From a checkpoint of a small mixture-of-experts model trained on Wikipedia: a softmax router.
Below are experts of layer 3 (counted from 0) of a mixture-of-experts language model. Rows are named router (the router's row for the expert), gate (a neuron's input weights, with its number), up (a neuron's input weights, with its number) and show model dimensions 96-191. Each number is 128 + 24 x the weight over its row's rms, rounded and kept within 0 to 255. Numbers have three digits each.
After each expert's rows: "gets" lists some tokens that make up at least twice as much of what it gets as of all text. This comes from a sample of Wikipedia text that the model never trained on. Tokens count by the router's weight.

# expert 0
router:084141152122142111119153132120094132127150096154117103084103086118130125088124133096115157130140128156137154147158172130122152093160121163151091144167081149149157119172154122126170149160131074127110120098122160131113139161136114093147161118149162116115068150158127147108124121139120091086
gate1:111091133101122104090125165140133130122106154141110122162093097132135160125141135127133123094123161160115123130153130130135146130152108131122173075136143093095107147117117144131094166132130167136112140124101125130122135105132126139088153168100128137151070150150143112129108128142134131132
up1:114124142144090169148127115104149102151156148168162133126115144145116102148117141140164086139114084136154135113135127130176102123113130145141107141135166132178161136081142148111147117127100075152134139119149114126142154122125119151143099115129141111140122113137084153149135129115154131155
gate2:097139153112156111158134116164128120119155131176163110112113086153109137158140113120118142161119109133105160150114145133119127096153122092135084110125155143127130103148125148123124132119128098174161090110130184148150107125109122184117132194173082144124112113134125105153144112153154105102
up2:128122123159124168122147171096150164103110129116107183126159164093160203140111128163141136128189124141120130136145123096133070136141168140116113118093155111136122137096134128099093145143118111146151098121167157138141130106109147126138145150114115136130127166157121131138161100138126145119
gate3:145117179156119179151132143137097129118150085149159082183067168135156158136126105081153141140121076135121170138088117166136138111104121126129129104159115138122173119142118153126116130110114133109110107144132125154140173121128125143125153140134142126122108150136154151150136080112105151152
up3:137137112103118153128110123104133118136086144145103145108157100138106105135103176156112140082123139122085067113144134128153110136168116184146127176132135071121121160090113122107127121129130127067108133146093140126137117141114115096135151105143150152118173126186143132136137180120083143137
gate4:143111152118126165119125148150121166118131107126161130072124104128136098120090130110127088136120150120126166106129121137126050140126161078132131094144152129130108113091088099118113132144110140142175130148098118118130140124103081098097074117109166146102144146168115177129162107078123133084
up4:111098147160138138120121126133154126143136122126140158074092105109101111112157128135138147136144167134120138104174169099095069115118121068107121116167085113134115131155172117103127109177107142146116112118126145137109155094124136111121146158110096139143111109116103138138143098111145112117
gate5:142134177137108158154091116107147111100150059174139135106130107078178114150157156131092159164129123151121124100134166151145141124138091136135133081118081160108159143122118144137153118113099129150124129096131148172103138159125138109112141127101101127180103122124154130167126116139120112174
up5:145138176143097120115093131126152118138111108148152146101106159092173135127155130115094150128130101150106097134158164164153129090118097080151167112137134157110149125120108142110151103111103109182137131085120150160110143143108140129140158109085084153135117143126141131158110129157105086147
gets: "0", "5", "8", "6", "7", "4"

# expert 76
router:149142144140151156127089134102117137124156152127124136136142111064087123146135127149127108107164131105125135159058111131110138141118155111144097146141131103133148121165142121126088154097128108150121150117103141142136119091137159106092088122151053104110124084102138074139141153173119133111
gate0:115137088118066136154135162120171132131129115125141134135128112145133105138104139118110138118118136106108147164057177140120185152097153142134124140145128136150147162136116113119088092093167117152132127140153133129090098123156091120121154130119120139126119130140153074146103152100131130163
up0:130143118112151119157132135111089152120153135124120074142095111121153139130155165122133139143116159125128118179138131159190132108172157152096147104157125096093185148087130152112112146075095179119101148120142120174145124129109142171144127165112132132143113109106121183090120103112167140127
gate1:092135131153163163120117169098100142057161105132156139095142108096094061137096132113142166152130117157116142138145153114126107131131120116154108124139126180124104129149147149157136158165117128106149118161135147132140108148152121127125124099131107125126158129137116132132153100144179128098
up1:118155112124093120107131170137161128154136103110142139140092134155126168122139111106134110123136159113178109120090106132144171138163113127110150099073148121193150151109094126101096114122143109123116111107123149116149108108091146115103135128133189172126120103133145143106128149072108089128
gate2:155146126133100154108155149124150121140126140140156057150127105174124108133116116127155139186173167132171126116107140133107110131103161111102119130133123125145119150102127085119122110125079080119153081137140130150122162111141093113083121158158125145111146101117131096122103147090086092141
up2:128146143120154072099106106126136166100169122097149165077139138123093122098140167079105149141138102128118094112178117114154158142146154137104131131144108146143130144144128155117131157159114159098124161108136114124163089145115128138190134080119129146105112174136082138142166102104133117122
gate3:113130130098108099155107076092120158098087122117156087127139153135152158169170158116126149103132154125110120153130136092134128152115109153149110117101115101100153139114126127128156114103129141160156153106139089161158121150131126081151116095099142180108142095096158171114164167117157150118
up3:086158161138127105148159145133082151102164119154147124127138109131076148119112138115128144128124180134129156123142098067144144179150110154103100104101128100101125128106159123145147152147149135113133155082144133177181151152134110100145098089096142133154124120154128188121105087151139106079
gate4:155147152099105118129150150132140095126113131100115130105069074161163109166188155128125079108142108135109148146137126122133078123128119089114115111103133130186109092136154118133118090162095181187135126071160121123133129113120114090120146134106146107130132156157138109129133127131142166116
up4:133123098148145150086094107113110172088118096150168132062150145099120119086119116136122113130093187117154151121106149125128146167131099119143118101176132169067158139090073114147135103124158156104156127153118139146118138166125124127084125131141117132148127129152125135150108107148145145099
gets: ",", "),", ")", " –", " -", "\","

# expert 61
router:116139104148120156115118128113124166148116141113125141137120103153097126140116107131088144101126143125160093175118163129095121114132137114125158103111121125097134143103140122121150076147153172127127122105129094118086097134152093104106157106113138114111091159114148077134174096156135116114
gate1:130165108154093152124099100143128167122097131148160146156104121126088132106151129113107117167163113083165125164141131129119153137133176075102152100143139121105115087167112126123110139089151136116145156079162111153168129131146132101118104160163144140141135117091076099127140116149103129126
up1:120136130118165168138124136110066130165113121127167127159139091165116126125102122106115158128158138156152123139129109143097170133160157128138159114096138123087130105136137139104140100177110134148144126109122174129093119143130121086096100158125147141112102114170156147083173149118076144124
gate2:163149128134145172139149105159130141136097160125146134130101118110112157108132132134101105132153137117110085103105196145109164143166142163124125135138118183123112143145124116080144083167115124143135139094121110090163102128122144116127103146119141112107116120122120114157122142186143115117
up2:130104117129096163094122107153144073127153150136094134164129128107114123158136131122138103093104094123106159140117100095103109129198108110103125174145100141140179122103106123116150136092141105157121123165146115164151158174127147106079110108139124183132084122129121091106123106098133171127
gate3:139140121120101157152075125121143144116153119142116134156130114165124128124146111098140176132126152123118152120144117140157182125141116180090138150136110143153152151139135137145138128063082114159136121070116134128123152154154136098120117134140141187129096138119108139122119113157152169138
up3:117089070134121134108151181103123109076111110097138116151143125137111141141084137107079114127178112111079139123061139155128124095144114159129125116128128150138112120111099068131091142192120133120128087134097130120130109088135137111148127132103134095131138123123110148109120115129151115123
gate4:153125119116110123126126146154082149150107153111157115134159146146153103133145111166171088107155171088119158099193131186095142125126127121096102135153132092118123118111136145135138135137107131158146118142095139116144154141142117142129124130121158149136096135065124113154136109159162117114
up4:106142160119134161100144091076156105115132120093137173117077114099135125115136160121140149151108077151073146109108110078089106160105125170152161127132154123111125131096134107127142125104126124146123131136152095152124125142121136139153139097082079124078128108122111133119173133064090132167
gate5:133095104145143140120082163120177109109125146151140118127118107130129134125122107117142121115116155152104140128131130120088179135164120126123136117122132105102131125115137131117138067074118121141120134103100159149088116150156158180144124138139115091130118123112123143173087162175130146111
up5:130096089171133194088119132096139120126084141115138148183135105161141155153105099101126120106130072145124133086142117124183126115090142159165161122124159113155114110150128122127153123113131123144127088077138100110116140168154124127119126093150116114135167115133135116133115153133102121128
gets: " of", " the", " de", " for", " De", " St"

# expert 21
router:100144109144111135135120109100149105150108134107087138099109137180088140116123110143110133105118132172146131143128116081135130139157141130139124164130112118172134112078115115140150137148136092115119119126132146095098100109125107129114153152127167109098123113107114148070077143152088158121
gate1:129131157083170129151104105167113110116184119099182080148155113126135128105124138138146141162087103151161126106129097112177085165074152126138114132058102184113134124121081117100144119110104149155109119095160135139148102064154165118078124134121129093130121129113136116159120132120137130131
up1:084072136103150152119102115113113134127172118103148100151106127151110112108105061141153139126115146108115153113122073062138091102128108130145128166076097115113159139118095141102123092097114146171145173124133138133118098161123201133117149144087160091132144118131135101171113142119135123112
gate2:077104113119115161089057138119153144131140126157141134140119133116131126170134133127103146109112132137120117138161127124143142143078147120121139123122164130165117154113142165126168146161119109169108198105145131128125073122133120128086129135111085073177144107140126103078118127150110136118
up2:138142145151093109105186136131155108129154140119170139114113114136118136085141169146130095089110134131105140136121125108103162171137110128112085102122091097088117095147104113161105109097140155157107102121132127054119160113098133098194127131123117160100125141100146141165140144152162123171
gate3:092075140121117108130117099114100111155148079144151128137190142113104125122143144113166125098118127138093119089154170172122125160108119131155107132120122132131142163102181095138094122169084130197145080116152136102121102141150133147126123133156120162116193113154140130143118158150096124134
up3:107110166137099100114096107098142123138153139122131113145148133138086133131156158145144158104129147157107106133141139160161158145119162161151121095092161161089170129121178146117120166162113121161138117113085128150146126129132097111127109107098139138127172132120165088133092149097099127105
gate4:144135101088118135102119153097126119139080105168079129128133172098147123107155124114160113096123180111098153143115106126135142143107140126152144105119150087138141167120160146072129114088109116120164147109167171107096137132127118146129130130135141091121142124165110108117152118184124183111
up4:114105129125111124172162117163136135115150146081128106137148124128123128128122122179133129132101096119118134107133133125131120137097089115113109109131134138191101155096088160151142097134158163084100084099103133116137109141093134088132191077141089142143107139125125099149132151128133101121
gate5:096128155179134116140123111133156083117159081122102094125215148119125144113172108116135124163118104103135137135159145124133127190162127147148142125134099146116126151155110142103138121137141126141129141133123069111104130158074167137121141132121116115121165158125134106107149099132167192104
up5:108094162160176140155121100129120104139172162120120112131150113126146133097128166126134162128111125101154129096163146112153131098132128159128083135114134142137136148120060142172141141125107115094176150116125078092139106146110119129133142129152158128105136110157112095132134164111164166141
gets: "1", " ", "2", "6", "5", "7"

# expert 88
router:103117099106123120142118164135111112137153127154100134120120130149119172154071100090176152117180130109097165102109152116168144126134093124121135138168084103121164095087169120104101107147111155113112138136073132106119182128111119119133142115128131128103075135115133175121131151129112122119
gate0:114109103109091126088125105134189121098175129101122129085157175122114116129123151166092081153117143082133137131134126086134137131108106137120121142109137132067112175133111142127099092091170145152145152101117100149144133128094119142108130138100130134130126172129097124134140100116142147164
up0:087113136136117154098132126158131129121185157118132109124162156124133144108119085122103103138129124143235107114165129110130180127130147106122121157158135136113135113119152124168115136103184152147168111112094135133135130138124173114138124164124138143111122163132150142151132148148122096096
gate1:144104108116132129144158115111129165133133105117163096125127120120147084131117137153099116122139158079135105094092113143106125118116125142146143079169152150152142130089105114099107092092098120115122084112103111133168120092141157120120131110118137137113106156114143152163117101155134134092
up1:135088129147129175102135097146123113137109116144103093109124158151097137125092132115191148102157115148116141144174114155132120140114115140114127147098128135097140148148142130091180150160124170155113109128146141144111122156113128122170104117126134112129134142105114098139138149110110151141
gate2:122107112130135138097102133141146129123131069099129135123101126134152099143117154150119122108137127086110103107148121143184103126152137192144143120095135147125094133145120117120122118114115104085128134119065133134119131102129156154068193103126154147123135145143090097135136142119115116113
up2:139102108140104111106107111113166144149119148114104108120135128092142120159129128140155165122140117134165153134146167127107072084134151087133150130116112111121114106105155110170157130141113132155135108117155109116120146152131114080189089130152140080069106156119130106097105131108111120099
gate3:092116088100139115055162110155176180160120141109107139129135149108119080155136137103102125122139120077155113106122155157128158136159096108098124142105129115122147146144123150146105168120143127111115125134131160113133165121135134094115095172121144174083182126128155138152084096112148150148
up3:154177141124158141186136156134114132144125121127145091122143107094119117154114108134124153176159126163120115129119138148126072118086153150130142129170140144107084087143097120107153096112099135094156126106162121095128109100112126119155159077131143140119129172169098103122150163158131105160
gate4:122155094097122150090103130104177097120154098126121138131105131166144091121119117163150131139132166085152155164145155109125144163113117146066169116090132185123126133099130140147128121117129095129107113150139130154165081115100140143103132100155148132143109135094152137147129091135149143154
up4:087071126082155147079139131130161140118168162179120130135151120112103121121129099137130125115126105131136120132152163114103129138114160121125108134121139198111102139092170094148143156113132150165154124096079130135129096124136128107109143113121101119079115138146082124121145121086117113165
gets: " |\n", "\n", " \"", ")\n", " (", " name"

# expert 33
router:110113118117122117140159124162117086142091088148138094075117115126152161125155132170129161105098108142114169115114107083165146160145116092112119120153106131092113148097131172123077085144155133136107162107140143119113153109115085122116138123120153120106102128135071137103124154137117133079
gate1:091158147125130141146127152082102092135108108191150113111094119112096140139134137115143082147120119129071149100129136101114127157142100149108082142101148102089128103099108144155124145126147146142096130131155131130185087100113132136115077153109114126119114107138171144128088151128136140121
up1:111127162111163136131103140132092140142112135173149137096119100123140128097150109071155104130151129113102156086122167114129158161150107164125128140130129086100120122118110149163169120121112172181132101127125136112160082123139146099110089098129123122111117089166148124144099154155150149122
gate2:142166144130140106078114098111104113127081151129161133094125137126130129165110122137163119161094136061122161153102162116123116158168118137108148171122092140104090116102117153113085138100127161133161126146142133134124104099156121095098112147101138131140132122135149144160119183114119124108
up2:160125111148075102129180155140107118128156151094138171118105131111135124136100153150127145186103141107116112156136116157166109131163164117142117131231120181109103150146133123095153120137085112113138128138109154134135139136152129135108120170131141106131125143137136117155108068128138122154
gate3:082117120136156131094074103122110113163119136161166106122109107141126163138124110131105121105132130107115124120095103071109122162173123159118156091119135098137119162110090146158089124128132146141137147165132147119137132139159144134148158116103149122148180143137109139134077159118144190076
up3:147127135140152122132103127145162159131126122106096161139141128135151177145138133140129134090140123117170127145103135129095098075129110134124121179104141138144086100143107116094093173153115156108158092136131122122126103097167096166090176117132144115119130079120087105129093123128160133128
gate4:098132142154150143142159131091128120085137083120120128080145150092135130135166107127101154145106189137113141134115112155129100164154159152145131134125129119137148140175078074142051069108162110140138120152103162122084134123111105176105142058112120128146096137137126126128107147132107141139
up4:117135138145119125107106133156122154119105145133135116150121145109120081117111110176150107122119124150133110186123139139143146074145073095118144124159135126109127145128160140132159158174100153067097129139144153111138115133138125123139099176091093085166114128145172128143158101122153097156
gate5:125162081100144148144150130158129098097113084114156100143117100135076127124130127122128127147145116084112150142136076126108158147123130098133146106144122119141128170126100141085107112117110144109118173107111133145117099126148118111148132146087154096084151176115113140107130138112154144127
up5:148132155096139171157148130135117110100100095106136113090137139090057137113117146155131105141107081109115144132148090118139158198156094116120088107109122124136131148114137137149107072118149125136136163141128128134155129121097141151168076163140144124134113129125088106134152133141145124129
gets: " |\n", "%", "\n", ")", " ·", " km"

# expert 60
router:120117116108090090156128119135109107111130128161119126062156117122105167148092131172167095088117102137112171165098177113152153113151099097081123153139082076176130096116156152113118092140146080130164161124094112146119156146140131102100157131127131091126125106108131116118140104179124112111
gate0:155130117179131150157133110132152141123152149108095131188136115126104108127116119092106113154142148107112137164114142159069121128094108092116165086127173127135113127129118111162082103138131115168137148159146130142077181147139142116102143137097126137182136137102120165129150086117132115110
up0:133130108140140152164117079118117105097146122136119152152105161130098130167090095136117147184124103149132151126130129127130162115121116118131140077141146165139133104156101133136119134139093130149139155134122118109113146105126145118086129120102148114142098094131130115151099085132120112086
gate1:083140152084107132131121108163158078105152145120122150145132183162131119158080158121148114124133162131100127136115117137131150140116157112133183137124156141142150125133148178144119156107155136135140134138115128117161076122142130107118160147110106120104160081125092105119130075094109108161
up1:113091107135134107097115142145136088169110123124134083148111128132153152169165158107129149126141121111142137132139213156104115128145139124111130120088137111097114163125099175137099132111137122142136113124109105176092136143138151157112122175151124102153072115142168126147168116132168130099
gate2:154126100110129127129091130192123097124141161133144147136128126070104150164120087122137159123137101120115088122070127156128104152103102114120147129157121095168089132171136141132117153129085138115170121142123129122109122137136124127162134134124074133110132105122110093145128098106136146193
up2:120167123096127152109144183168141164136122123131162126082159157149178108175142113102143114137117136125138135168122154118063151109134169138113160119112116140136116099071064158128120157185117115104125126146137178138136133118138127129116104121093128122134130119133114159125122103144131150067
gate3:158090091108132144148137140160137129128171116149114153104143118130073114157183115110148106107144137088121153142148104100112102135173118130115131132096107145143107187158128124099125132138120111142160114116093129172120110086099149183116121152131112127133154151117107086149136153158132127156
up3:160109137130126115146126141139107135125128157116111145119148046106119121120086135137110115088113115168110162126099083117138155152136088160104123118155112111128096132106111126083143127130121138122129145134075113155142137092173107148142142154145124110141161180129107079127145154134076142156
gate4:161130109133114117086100142161108131112124135085174171135126121111143112113103139135130168105096117110108128109136120132100097117126115153153134129101109125096118109101119097153124146126161160113153112099120083160133156087143154141141113144144085138135111129138118109104153134166107160090
up4:083138114129095142153157153131147122147148124104130171126074147075109091122119148125140107110152102150146104106149116144115123133108138120163122132099130148139090089125166136097143107150122194100078158125106122143125110160142100159159124180126100153147105116126112149119130108137157156117
gets: ")", "\"", ".", "}", " in", "%"

# expert 66
router:144165100138085110139156103153127102138148075142124159174157119166148131143140111128122119136145112152115134111142101113141163110146116122106162140156136127123148120105113158133137138170097112112080136113127136127136114151130085130131151118129168119133117160176108159143121073111091122125
gate0:116107125125205125124115131143126135085092128082111119094165139083158145109136140139097095161127097135141099146108128124119137139068112147087139172146118140133115143147136106137119173182146178113121088124101131103128138119147151172138118139123091142125122094146095098117108146147137126135
up0:100136125097130139139098155140114138079150158150101123137132141109163143123173123161132120136096105138121099142121169154161129149094116119158119136152147142141118127160154138148150148148099159179096099132170123124111144124097129137110131155121123155114115091112110114165106139110157120161
gate1:105180092083134105136142129099143141126140109104134134120123074115119107133162129089134140097149128135131141138116092107157116142169052165127146133138122124121094101118125096119159124142151100124142134100113087134125085118102133096114126091085150123119129109139155109148123167115125140116
up1:097156068098133131130138119114150108141133115127130164150144088149133141122135110087111109109154147191118122139142084111103147133175100166116100158152142144103108080112136136111115147128134136125165145098099096147127108073072154152127182101115155105118114129094121120120141118154142111115
gate2:129152095117112115126159168173130103111179140099141116144125151099144131150095127145159101111132152127138127162130108161101124148103095151118149112124127112093130130136150094124177163080126070117098115114117113159171099071128126141145133137117114125096149108111067130145120117120152126134
up2:143155095115124102132099116110164177113121127126132141165115141097141132147107138143118089175118089108117121149176132132150125143074162128146105131120147137130128113132114131129102111109105108131142099090172129123103184112125127090084105119138104126140131115118174155119117136125127125128
gate3:083109108103123105132128138131136087130174086107165147128135136098119102127106172140141115120132161123151126105133124103134123142084129133152131135092175156130138148111124108141165144137179109104129160118112164172096108066136124126160152154151160100128136188095110137151127126143148140108
up3:150125130143151129105089132105137117128129141134203093087109118133145133130134129108146117178126130151113155091127108086113106142177145110125113139137061119130111072080100121132127121136142156113178100098155105122126133142130129101139110117127108119090138083122099111099138094123146117117
gate4:127108113138134132115137143134148146134077140110161156108110133130113144130174108179142157131145137134113101113178113155136097171144098151086143154150126136135129122100115116138184108136116117093131141133123122133118132147168135112177120160086115104082138156160119153156148142130125133112
up4:115106125136148119139159131139134154162126129121134122100116118129121137140163129141151135133137114122112131175152111144138126193163135134094146129080178129165128125108138108137166116152122145099092138180098110140145151128160113093154131137177123109110126165165106127135161153124100098104
gets: ".", ".\n\n", ".\n", " |\n", ")\n", "\n"

# expert 13
router:104158130143108091154132165112119120142124169124140134148116134164121128125111153131117156159128092118125105141159135122121174130145160194119142113158123100142166115095116141092109124180148106107122184142110146108109118185193117133130121153143156110141123127181085177115175130132110092082
gate1:104159100140153126140117132131104114146084161133141105146139123120139144142101158163150157151160160113108110133136131109132131172144124144115098121134138162130162135106095130132182121135078099134119180110136133160097110116123109099084175122106090135138136128138119140129143127111152123124
up1:128109109119098163145140109112133147125170084132109089129154164147156106112137127104130102138113083114154126163133090131132107118113114138153163170115132106139115084123156101100084176153148180128108077129105140171135130113166104110155085125132118135118122125104101142147127112166123118154
gate2:132139096124133140138129143157119154115142094093156146127131136101131119103071167102099141167140125112096149158123106116112122130139089149108100129098165115154112139143052158116145159190102141110095131154106106147132118182140154132133128138142105122094130140083153172126176126145165166092
up2:123095131141121143141139098117152131142146158116145158157149157119083096145134100106151119154094150152111148154142049115112112171108110170097139125163116103140117155138129128117110169159142112103095160115086124110122076120126124180163157134139103157154138100138146122098192113131106146079
gate3:143144135092095115130096149125111168133142094162148118154138104135108142112068148154147048134091134121135082110135143162169178130086130143125178101122136123160131124116091175113116091143144166118097083120110116136125109063160146147100151168150131150149113142118122142154142123160120121144
up3:107116170172146114126170117145112114162097136086124118155125142108118100077159103113089189161118150099153119147133119129096082133172103102125104146121128124130125150163190126098108129122123090122166129103128136113126100141094064074133132089158110081067133128119130141067099110105155135134
gate4:190149114124155158203169151169129119117135147135136120138134140144148099114136121142094147161109126134114120129139188123146117138129157150097153099124156119122128131126140145120110131095112080108143131137146105117168125118132118191086097101151126111159118166110146103127121160100140162134
up4:156146094117143160176119186135138112125122160157115129126127149123151103126120108148072124176109141145100147113106170147133141134150168179114137081158131115155146122148135119138131168107093133114154114175158126122125116101166149154122131101129137118113124167112110146116133150133139143157
gate5:110118123141112135111134139106155079070095138141165086120111169118065104151108130136083138158087114101138101138124152118118131130150131130093105144139138138130161093126124098150152148177149139154137121116106151131129149120129106110131107116166154132115086130121108146140142115170091130111
up5:131119119107149081143114142119129128070099145153147134123132139134136130125116126146114145106125104128129124100171163096086141119125153111144126122114130149147208103130124106166131152161156116149106153140118143137122166103159141110123121112125151190144111105183136127140131148156129101073
gets: " ", " United", " three", " two", " approximately", " Th"

# expert 69
router:111139158104128070146168139105104120147165164121102137090159122145110100115153124133123151121119119127096153113147107125157166103140145137115125140160116077107124091135128123144152123160120129115103149142153122120115121148110110111170115143144097139105107130141139103122115123216136131101
gate1:139202107115092179132175118136175069112159142157132116089128141157156172121141122141137177131121134144108138156123146158131117122089102122095116136120140130176105145105125154133153096154140130121140107114144130129180114118057137159122122086124156130098141154119106139112137131145137139126
up1:130131110147150147126151137159130173114154126150090080177146140121127118149130137131127155127113148162127116098153142149144171087161080127125134115146157110128187138134118096095139107096111136132122125129124118116156085124182096109125151141134117129158136153122159104143046149175093109134
gate2:108139083141166177107134135109092115088093103132134109163141092092138100139118126086138163089136128150120162145122142118148157106080122098170140140137119128131126162165123111120131111131129106170137119129140148066168093108170136098151185159135146136151143151130122082161152124165110121159
up2:150152148114134118144113104135102112124118113151150141148140118099097117156111122150093120112136147130121082129096115160155137105127113073129115104120158113114122163100117189148118087159107089162103138122116132099121099110152137127111145104131173147110153152111121088136136158178173138151
gate3:146087154135171125131152168160152103115161153151149094093138134106138139156141107111160124157123120110136139118133126142134091101109134140136143160138117142134131148119130107134169110119136141109147100103130180157146107111140142119111067134111132143137151129146115129151146136072190163118
up3:190171144175138143170141144119092095137143112138131118129139151068116140123151107102140069132120111113132125110158137166137154105146142153114106101109187106122140100176134091154124130098127135155123139143091141097083121108093089132100112093160155119098118122114115123141108125091141143149
gate4:143129096147135149154146148149151150100095150114157126093148116118161089125125134112117161071096132126146175144087161142144123125144129146157177126098079140143099167140130083167126080109165166144160155118128112081131117134125118111130110112104148120112119179155106166159124122148139097093
up4:167102114138136123122180166107076146086139139129116085135120137116117117116160098171153131107128095124124111128121155174100155126114125129112220172141110171168152095122130121147127120113149100116138135124176147101098115129124141130122134141135139152084105188139123144130121122144132066135
gate5:099141210185144127134139131165126111115146152114156167115121146111137128109117133142122122131133160149076113118137162099106119121129136131161151141140121135081139099117096141096109116137158124142112110140145126128166099157096133157147088099140130128113119142136153130132141160127089119098
up5:166131098144134139084127105103132121098116111120145116114134106137125138142116132084104127099090114109171113154115110140128144148132103141122096109131110133111126176150126091147124158130103135115147130116145134094102159143128100088149131112116131075105141171183117137131098116138132147132
gets: ",", " and", " he", " He", " but", " with"

# expert 17
router:140140136109125160119128104146129124117123162132121124144167191128138118119108120143155135169100145136116113148124158122131138138137117115094123112113112162127137123177137137099163122137151153112173154103144167176118139136143192135149119131091137145194181146121105167124135133092114120084
gate1:152123086150115109125126113117137147131141107158142135139108128117145099145161094105146120148104126085126140147169130083119124127111114118139166203141130133144110116103098168128107140127134154138132100178112089085140129125109117149184127134138176120147140165098123155153161147110134149106
up1:123144128134096115156138170113123121126158166114113126164092173128126133142106121150106124139128177087129119133098177151139122113118138118086154128104175118097153156089107136168133129157107095092156112124128117135136118109101128128141138156115128151103150164118139090138086143120135101071
gate2:114093087131135129125153129126118154128123101169137136096128140129155114140130123182158126139116170100183107174114128108113170134104182131067150112162106145144096100116090114150132191094101090145114114118140148149141138095111165139124166111132109127113157127135138154121103136128167147126
up2:132140153117161162143127142120080143122153146124134157102110089146090180090159174098160118141133130116072152091162136124172127144121103148110046112112124133096141126114141136103131108161101148156127177137126112112133158088127102123111088114117154139206122137096131122139162115126106102136
gate3:131115184152099113118128121155106129131100134120132100105106113117180138123147098155162119127092146097098124160083099123131166132099135135101121135153108140144117113111144137151124147098153129153147131134179142132113127100090141142131147181101113172133127086143146172103110131129148129173
up3:118144128152153130134146103121092102163164127115095137080138142131093143122117134108112125142114089134190131080176159096109100139138154117112131130103116137106113156114115125133126125102153151137122101108127102115087145162130124114107108091137114136140123155129075151160146096134102108082
gate4:126127103134134094120109146153167146090136144137107117143122152118118103104134156178146133118102105110109143100091136084133132100097080106146137077153137145128128095101164137112102107135138150136120134121107154120115167096201123110113125104102171124172122122092101161138177110143126185130
up4:130122123127120123142111169113080138160088115133112122143136121091162141158102108121092142203138099121126149127135104118121135142103107103122090141110152138097142138177154128136144139138144105140065100170130154117128077152134120111116109134126138126076088111113122126122108130162124120141
gate5:125140114175122128120111104119133115132108095112097108163118105123111126115145109088183145109123122113150130116150106097151094138196082183143154086075131118151102117150151079108163153130162117109108147152113138133141122120130107138168139151149107140138148174152111067144130148098105134150
up5:100149163162134129114130145096108126133100113115119093179148155138139116132144094133100137152108128114138101154153136131125117159164134087149142105122093138113088098131141102117188110159126144119125141135118151156129161172081083130155147106149150140138128139113090123141134144130121133132
gets: ",", " that", " and", " but", " the", " when"

# expert 22
router:113085138123121124130138104142132152141119165140124116128150106132171105154118134162034115166148118116100134151068152113122133114122155085107117133162112126087147087116138119133102134138137164112150105099114121101111144093127116146145142116111113160127106095159095125114125136086176168092
gate1:142132115073131054153099096130143123117120108156185126126091129139115112174078138107134159126131104109115193114156182141109170130142129159137120149109123138109126162122128131131105157139137111084089168098150102093156130125109137145155124110129160118094185124093116112124131137145119134136
up1:133106153116134143118094145138109168170096138121098151135168125109127091121092135162168142129180141103148147143116099119127091113134132148167141125093129134124166108098135103082156134149143100084121132117119115139133152170139157070121112116147155110072137132149131141142141131143154119147
gate2:114155146140124157130180170128149158102132131098119128130129148151115126175137110153088155149152098132122141165172125126111142127096139160102089123125169121132136130121099084139158106095106124174144173119124140131129141119132140114121101149137099159103106170093086158138106150112158134148
up2:162091118131138128112168115082131128157130106111125131137091082105084147106112136183167151146075095151165144108164117146163154086143136115120150118113175136119106152135112134075115154099137108147108155111110147088109135116127153117113125176108096142098104146103097133137129115129129118120
gate3:090091123117099117085158128134127119112103142121162135117133173122170102159172108140121123139094180130123122136119132147146090110131097116147117160108135094102113117121128139080074120116104143147154104093124087103136108144079157147115142147076122117152128121114118104109107140093179151122
up3:109078136120115112118173150110099114101105133138127117104129118109146108124172100159153134120118149166116148142139142138149093080129112112142120119110114087110136119151113121101068128109132180122124118128154099079141129151086153157150151129078124106149148138095103126125107120098159152139
gate4:120153120132150082131150100099131160142168126130148145148136105077122163093139134125135121140100136067149115132125148142078097149109118108144096130107122177164126093087146185115162157179149137090130148144119131104158143078116126159113133147130145071082088088112123122125146135157146134120
up4:124125134140156098170141129131177111131120120123122113124117132147130137154160144060145102154137119178165135167129147109102097100146100170158159154111112129112135133168126152119166132183110067131104134130103134167149120138162153118156171129148157153147107096138127131141110129106139143176
gate5:044128119125141138126133141134162128087112139171077155122123146131089122177143120133111115157133114110150118108124142121143124138119108153108154146127136130111099143112136141122142131132146158099084122137176130130132108086150167128103078146097113140129150135076139162084173149110154147108
up5:110130096125134119103077158123132135121093149100070131140155125117101167144141101150153110122158123100129147137159163123159141116159123098091135122090134117156147116140107150161160128106162141168186144106114112095139102116135163133142095123153100131152116120097151169123114120175119169171
gets: "\n\n", "==", "===", "==\n", "\n", ".\n\n"